Weights of a small mixture-of-experts language model, trained from scratch on English Wikipedia.
Size: 11 layers, width 160, vocabulary 8192, 23.3M parameters.
Experts: 16 experts in each of 10 layers, 1 pick a token, a softmax router.
Below are experts of layer 6 (counted from 0) of a mixture-of-experts language model. Rows are named up (a neuron's input weights, with its number) and show model dimensions 96-127. Each number is 128 + 32 x the weight over its row's rms, rounded and kept within 0 to 255.
Before each expert's rows: a language model's description of what the expert responds to. This comes from a sample of Wikipedia text that the model never trained on.

# expert 2
Opening brackets, quotes, hyphens and line breaks before names, dates or compounds, such as ( before 1941–2025, "Puss", Secretary-General.
up0 [151 147  97 189 144 141 111  98 173  91 136 101 153 109  97 129 169 183 180 137 134 142  86 114 158 163 110 111 147 180 141 111]
up1 [108 126 136 108 162  78 134 176 105 143 160 128  70 105 130 102 101 147  50 161 152 109 148 150 156 180  59 167 173  77 167 118]
up2 [102 131  96 208  94 166 129 170 126 143 130  85 100 116  57 122 115 118 184 171 161 115 120 157 163 118 156 148 191 116  88 151]
up3 [142 112  96 102 174 159  95  68 158 203 171 139  91 133 160 125 119 125  72 164 101 122  96 131 122  96 113 137 142 112 115 154]
up4 [130 145 127 118 114 172 107 157 167  98 187 104 117  99  89  89 126 154 183 153 133  80 166  81 105 115 154 150 162  76 115 117]
up5 [149 155 108 109 141 102 187 127 103 165 137 131  53  75 104 142 109 163 152  98 236 116 127 129 115 140 120 116  90 112 106  91]

# expert 11
Short concrete nouns or word stems that often begin compounds or take suffixes, such as war, air (stairs), water, car, rock, head.
up0 [ 93 130 146 110  86 135  97 122 134 123 151  87 160 167  50 103 127  84 100 184 107 105 136  73 129 142 122  94  76 107  92 175]
up1 [157 149 121  85 111 111  95 122 124 103 201 174 154 133 112 148  80 170 121 142  90  45 138 168 123 136 172 128 178 134  89 172]
up2 [127 114 148  35 113  85 177 160 205 117 140  95  45 147 120 128 143 185 135 104  66 167 149 166 159 106  95 123 132 153 130 157]
up3 [152  92  61 135  94 144 124 161 109 147 114 105 149  88  86 169  77 166 116 167 135  74  82 147 159 107 162 185 116  77 117 104]
up4 [126 159 126 103 136 143 123 192 150 149 179  99 139 132 127  72 122 137 138 118 140 147 108 119 169 154 138 110  90  85 179 136]
up5 [204  55 140 107 114 135 116 106 151  57 162 118  71 102 124 129 184 155 113  88 163 140 128 100 140 131 117 150  68 194 132 160]

# expert 6
Short first pieces of split words, often after un-, co- or a quote, such as fa in unfavorably, ru in Co-ruler, Th.
up0 [ 92 119 122 123 153 192 121 126 108 135 128 159 125 130  93  95 160 122  89 139 146 156 150 112 108 115 108 163  99 138 128 161]
up1 [ 72  83 131 160 181 120 116 117  88 117 181 175 125 125 152 205 140 148 117 161 107 124 104 112 107 145 137 125 143 120 124 148]
up2 [ 84  70  78 113 136 112 138 150 143 158 143 128 107 126  76 135 126 104 121 130 125 117  95  92 112 119 118 125 193 156  80 109]
up3 [104 160 124 133 119 108 192 182  95 172 186 132 139 135 101 156 151 154  88 126 111 101 157  22 170 139 108 103 153 113 153 110]
up4 [124 108 122  50 113 112 121 110 125 104 119  92 134 123 138 126 129 152 172 106 125 115 108  89 137  95  99 176  72 143 120 129]
up5 [125 131  94 122  86 174 125 111 163  96 154 136  98  81  85 110 133 142 119  82 123  72 129 125 134 154 155 131 138 160 118 156]

# expert 1
Pronouns, relative words and commas that begin or join clauses in narrative prose, such as which, it, who, He, "that time".
up0 [126 111 101 154  94 141 151 136 165  97  89 117 146 102 128 130 164 140 145 127 111 132  82 136 164 110 104 141 122 126 117 164]
up1 [151  87 148 157  94 125 152 188  92 152  56 158 157 141 114 154 168 150  99 120 179 118  70 109 204 129  88 118 106  64  98 166]
up2 [169 108 124 163  90 119 104 143 115 115 114 164  68 154 122 111 148 168 107 149 159 124  70  52  84 150  70 125  64 116 141 128]
up3 [128 161 149 137 131 118 158 154 157 147 152 166 113 174 134 161 127 147 147 141 179  71 161  77 159  80  94 158 136  61 138 148]
up4 [130  94 147 122 137 133 137 135 192 146 127 142 103 136 165 127 174 125 101 129 194 144 160 124 110 125 106 223 171 126 136  87]
up5 [ 73 154 153 168  69 154  95 100 134 118 178 152 136 143  99  94 185 109  88 100 117 118 102 111  87 157  94 130 120  75 110 140]

# expert 13
Byte pieces of Greek, Cyrillic, Arabic, Japanese, Chinese and accented Latin text, plus odd mid-word pieces of foreign names.
up0 [126 135 121 139 157 149 128 119 108 127 128 128 115  70  79 142 159  86 123 176 120 123 139 147 127 117 134  94 144  71 106  90]
up1 [165 122  88 112  84 114 130 167 143 129  71 145 165 110 157 137  87 127  97  66 136  69 140  74 105 167 150 145 211 106 125  91]
up2 [ 85 138  94 124 152 134  83 159  78 160 129  99 158 116 154 120 167  91 158 178  83 103 107  59 111 125 107 194 103 149 113 121]
up3 [101 127 144  80 147  96 138 124  91 172 142 196 110 143 147  43 127 176 161 164 143 126  77  95 121 148 105 108  85 106  99 106]
up4 [159 115 120 106 110  74 173 151 147 142 116  82 118  80  83 156 156 148  91 119 174  98  99 143 141 139 127 107 122 101 121 137]
up5 [102 108  90 102 173 149 143 158 155 154 175 207 104 113  92 165 126 120 118 130 184  77  94 189  87  81 123 143 153 124  80 118]

# expert 3
Final pieces of abstract and plural nouns, often before "of", such as -ity, -ment, -ations, plus whole nouns like life, development, role.
up0 [ 91 138  79 168 147 186 194 180 107 139 169 141 145 119 166 135 110 119 144 132 141  77 133 187 132 157 110 115 103 175  94 158]
up1 [114 168 106 113 124 137 139 142 140 116 120  93 150 111 183  60 107 118  77 158  51 130  95 115 113 149 102 153 101 171  92 110]
up2 [105 134 116 145 190 128 146 189 120  87 148 123 128  87 150 123 125 175 203 100  94  97 141 153 168 104 165 179 162 195 119  55]
up3 [114 132 192 184 149 115 149 111 175 203 153 127 119 122 116 131  91 167 104  91 111 144 152 124 146 144 125 122 174 103  96 114]
up4 [ 74  65 130 128  81  98 107 181 101 108 150 135 174  91 139 102 120 154 105 170  89 127  72 110 168  97  95 178 144 154 180  83]
up5 [178  71 128 146 185 125 165 119 104 146 129  97  78 149 128 102 121 146 156 137 149 112  69 158 133 153 182  86 146  93 139 155]

# expert 4
Pipe separators and numbers in wiki tables and infobox fields, like census, election and runway tables, plus Coordinates, Population, Location.
up0 [137 101 100 165 102 179 103 110 123 169 113 113  44 106 134 109 110 139 197 127 141 123 168 149 117 162 198 143  71 165 118  86]
up1 [162 154 186 149 109 190 153 118 139 177 165 152 147 143 120 155 113 119 102 114 172 161 145 171 122 105 118 116 157 152 107 136]
up2 [102 141 103 135 124 105 145  88 131 112 153 150 103 111 109 117 171 143 166 171 151 129 149 158 202 130 127 168 136 125 126  86]
up3 [115 147 126 168  55 202 130 116 109 103  94  76 171 143 138 125 146 141  75  96 146 138 108 146 150 157 101 110 147  98 130 137]
up4 [ 98 166 147  98  99 142 117 114 117 126 140 123 188  76 164 137 171 118  81 131 104 162 175 161 103 110 145 148 147 154 112 125]
up5 [117 124  98 117 174 144 143 109 139  56 122 144 100  76 152 106 128 136 100 118 165 100 106 134  97 118 137 126  85 156  87 118]

# expert 8
First pieces of personal names and surnames, such as Hann in Hannity, Bl, Je, Mer in Merkel, plus full names James, Tom.
up0 [131 145 106 117 121  75 100 146 193 168 139 145 148 135 186 104 157 175 200 150  97  91 135 137 101 134  82 162 129 108  91 154]
up1 [154 120 146 138 167 122 165 103 197 132  98 143 128 200 165 131 136 118 126 118 150 101 120  91 118 129  50 106 214 117 161 175]
up2 [ 94 163  87 103  82  84 160 161 114  99 150 136 170  19 137 128 162 150 107 113 159 130 109 110 124  99 120 120 182 143 149 124]
up3 [ 90 118 191 104 175 157 126 139 121 111 138 143 134  92 136 153 138 112  97 114  74  93 141 151  82 167  99 128 135 160  88 110]
up4 [139 134 103 145  95 118 110 130  80  33 138  76 151 154  90  88 128 165 114 169 129 117 124 102 165 197 129 122 180  29 132 118]
up5 [158 111 140 170 110  93 121 101 155 128 149 111 106  93 122 141 148 113 187 195 110 120 121  93 128 168  55 145 141 165  69 108]

# expert 10
Sports words and score digits in results tables and season summaries, such as League, Cup, Championships, tournament, and 6–2 set scores.
up0 [139 152 128 114  89 168 138 116 171 124 190 139  81  66 147 159  87 120 110 116 131 110 213  95 189 138 109 151 166  77 142 161]
up1 [178 165  99 122 103 193 147 130 167 152 159  71 108 173 130  77 229 121 103 128 147 161 171 159 154  96 189 150 173 129 173 172]
up2 [146 152 129 158  95 140  89 110  69 161 151 123 102 104 150 100 152 117 194 116 131  79 153 111 150 101 144 121 129 126  97 133]
up3 [122 149 114 122 160 149 151 167  88 160 171 148 135 106 187 166 119 171 169 128 145  86 179 102 148 116 136 142  89 162 110 118]
up4 [140 115 126 123 101  77 175  95 138 127 165 145 163 126  92 182 101 130 172  77 116 126 126  92 129  55 172 178 127  98 152 225]
up5 [111 167 155 128  66 106 130 121 111 147 118  74 153 122 150 196 159 208 138 132 107  90  82  98 170  90 129 172 113 120  85 134]

# expert 7
Articles and possessives starting noun phrases, such as the, a, The, his, their, including title-initial "The" in tables and reviews.
up0 [159  57 111 141 156 121 142 147 161 123 149  78 110 100 177 138 159 140 149 127 140  68  88 124 140 148  99  96 144  97  76  66]
up1 [ 68 167 157 140 160 147 194 113 116 150 175  56 176 142 142  75 135 140 143 113  59 169 126  84 122 104 101 112 147 135 127  99]
up2 [ 86  25 108 144 126 114  77 168 126 142 140  99  83 181 132  86 154 120 136 129 157 139 145 134  71 135 177 116 111 182 140 130]
up3 [164 131  65 133  83 162 100 152 116  55  75 118 102 132 166 126 144 144 149 126 109 129 114 107  97 136  87  99 119 134 111  86]
up4 [ 46 153 152 111 179 170 119 159 196 171 124 128 113 120 127 128 111 125 171 125 115 117 125 130 118 181 100 131 153 102  97 195]
up5 [ 82 100  78 170 126 165  90 125 117 109 133 140 155  88 160  98 130 131 134 142 146  97 133 144 144 102  46 166 100 128 115 106]

# expert 0
Past-tense and infinitive verbs and their endings in narrative biography, such as received, took, won, -ed, -ing, to assess.
up0 [164 132 137 144  32 115 165 114  83 125  85  71 199 104 119 130 120 125  22 106 167 101 108 113 149  94 151 143 151 126 111 146]
up1 [114  72 121 106 136  93 159 121 113 151 158 124 155 159 162 135 125 152 175 137 130  82  99  98 153 157 138 122 149 136 145 117]
up2 [101  38 149 105 121 105 159 158 137 128 181 122 174 170 134 165 118 124 131 145 111  95 103  88 110 165 125 134 116 105 148 142]
up3 [103 166 139 116 132 100  90 108 121 138 129 139  87 133 110  72 119 114  92 128 131  84 132 163  96 118 159 161 150 132 117 145]
up4 [134 151 179 112 126 121 116 197 160 111 109 150 121  78 109  94 175 156 135 103 182 165 112 112 134  91  80 152 128 120 166 146]
up5 [144 169 149 135  63  98 152 173  77  85 130 157 131 142 127 128 166 105 146 121  91 116 135  77 132 161 119 123 122 167 148 128]

# expert 9
Inner and final word pieces of non-English personal and place names, often in tables or cast lists, such as -ya, -nia, -ić, -berg.
up0 [133 116 187 156 153 166  92 136 115  84 134 137 120 165 137  32 157 138 152 134  98  92 162  92 138 104 126 136 199 204 127 131]
up1 [104 116 156 117  96 155 132 158 138 119 112 143 166 104 125  78 172 116 115  82 121 143  64 107 115  99 100 178 172  82 114 133]
up2 [112 123 164 149 130  92 187 108 137 105 144  80 120 123 149  96 127 137 186  84 149 137 126 111 151 114 183 127 145 152  63  94]
up3 [127 158  64 149 173 122 114 108 119 147 152 109  51 108  99 110 146 149 127 120 123 118 101  99 216 162 167  87 126  96  98 155]
up4 [146 129 153 128 168 102 156 124  55 115 135 165 168 130 112  77 143 157  81 171 125 145 114 160 133 153 125 185 137 116 115 123]
up5 [104 151 150 195 128 156 150 145  67  96 162 113  95 160 111 138 129 174  56 167 141 100 113 172 152  88 189 164 180 113  84 101]

# expert 15
Single capital letters and symbols in chemical formulas, LaTeX math and abbreviations, such as N, C, {, _, ^, \left.
up0 [137 169 148 128 131 100  98 138 139 112 163 115 166  90 101 128 116 152 128 111 146 124  95 159 192  48 185  89 145 135  81 119]
up1 [ 97 144 105 110 157 140 158 144  71 161 101 134 106 118 156 120 136 148 135  80 120 171 104 100 107 207 128  66 171  90  87 153]
up2 [ 81 118 121 222 132 152 155 110 151 107 110 144 152 159 168 101 161  67 119 141 120  54 142 146 138 124  98 143 106 142 143 180]
up3 [ 63 149  76  86  79 139 167  52  85  63 130 169 148 132 189 106 155 101  92 156 114  98 108 106 139 119 120 118 124 137 106 151]
up4 [111 147 154 177 112 187  60 111 230 131 170 120 136 101 153 117 121 157 128 126 112 112 105 201 143  86 119 151 120 115  72 163]
up5 [130 131  88 131 143 104 169 166 124  81 122 108  72  99  77 137 105 124 102 146 141 122 136 179 129 143 178 154 144 135 133 167]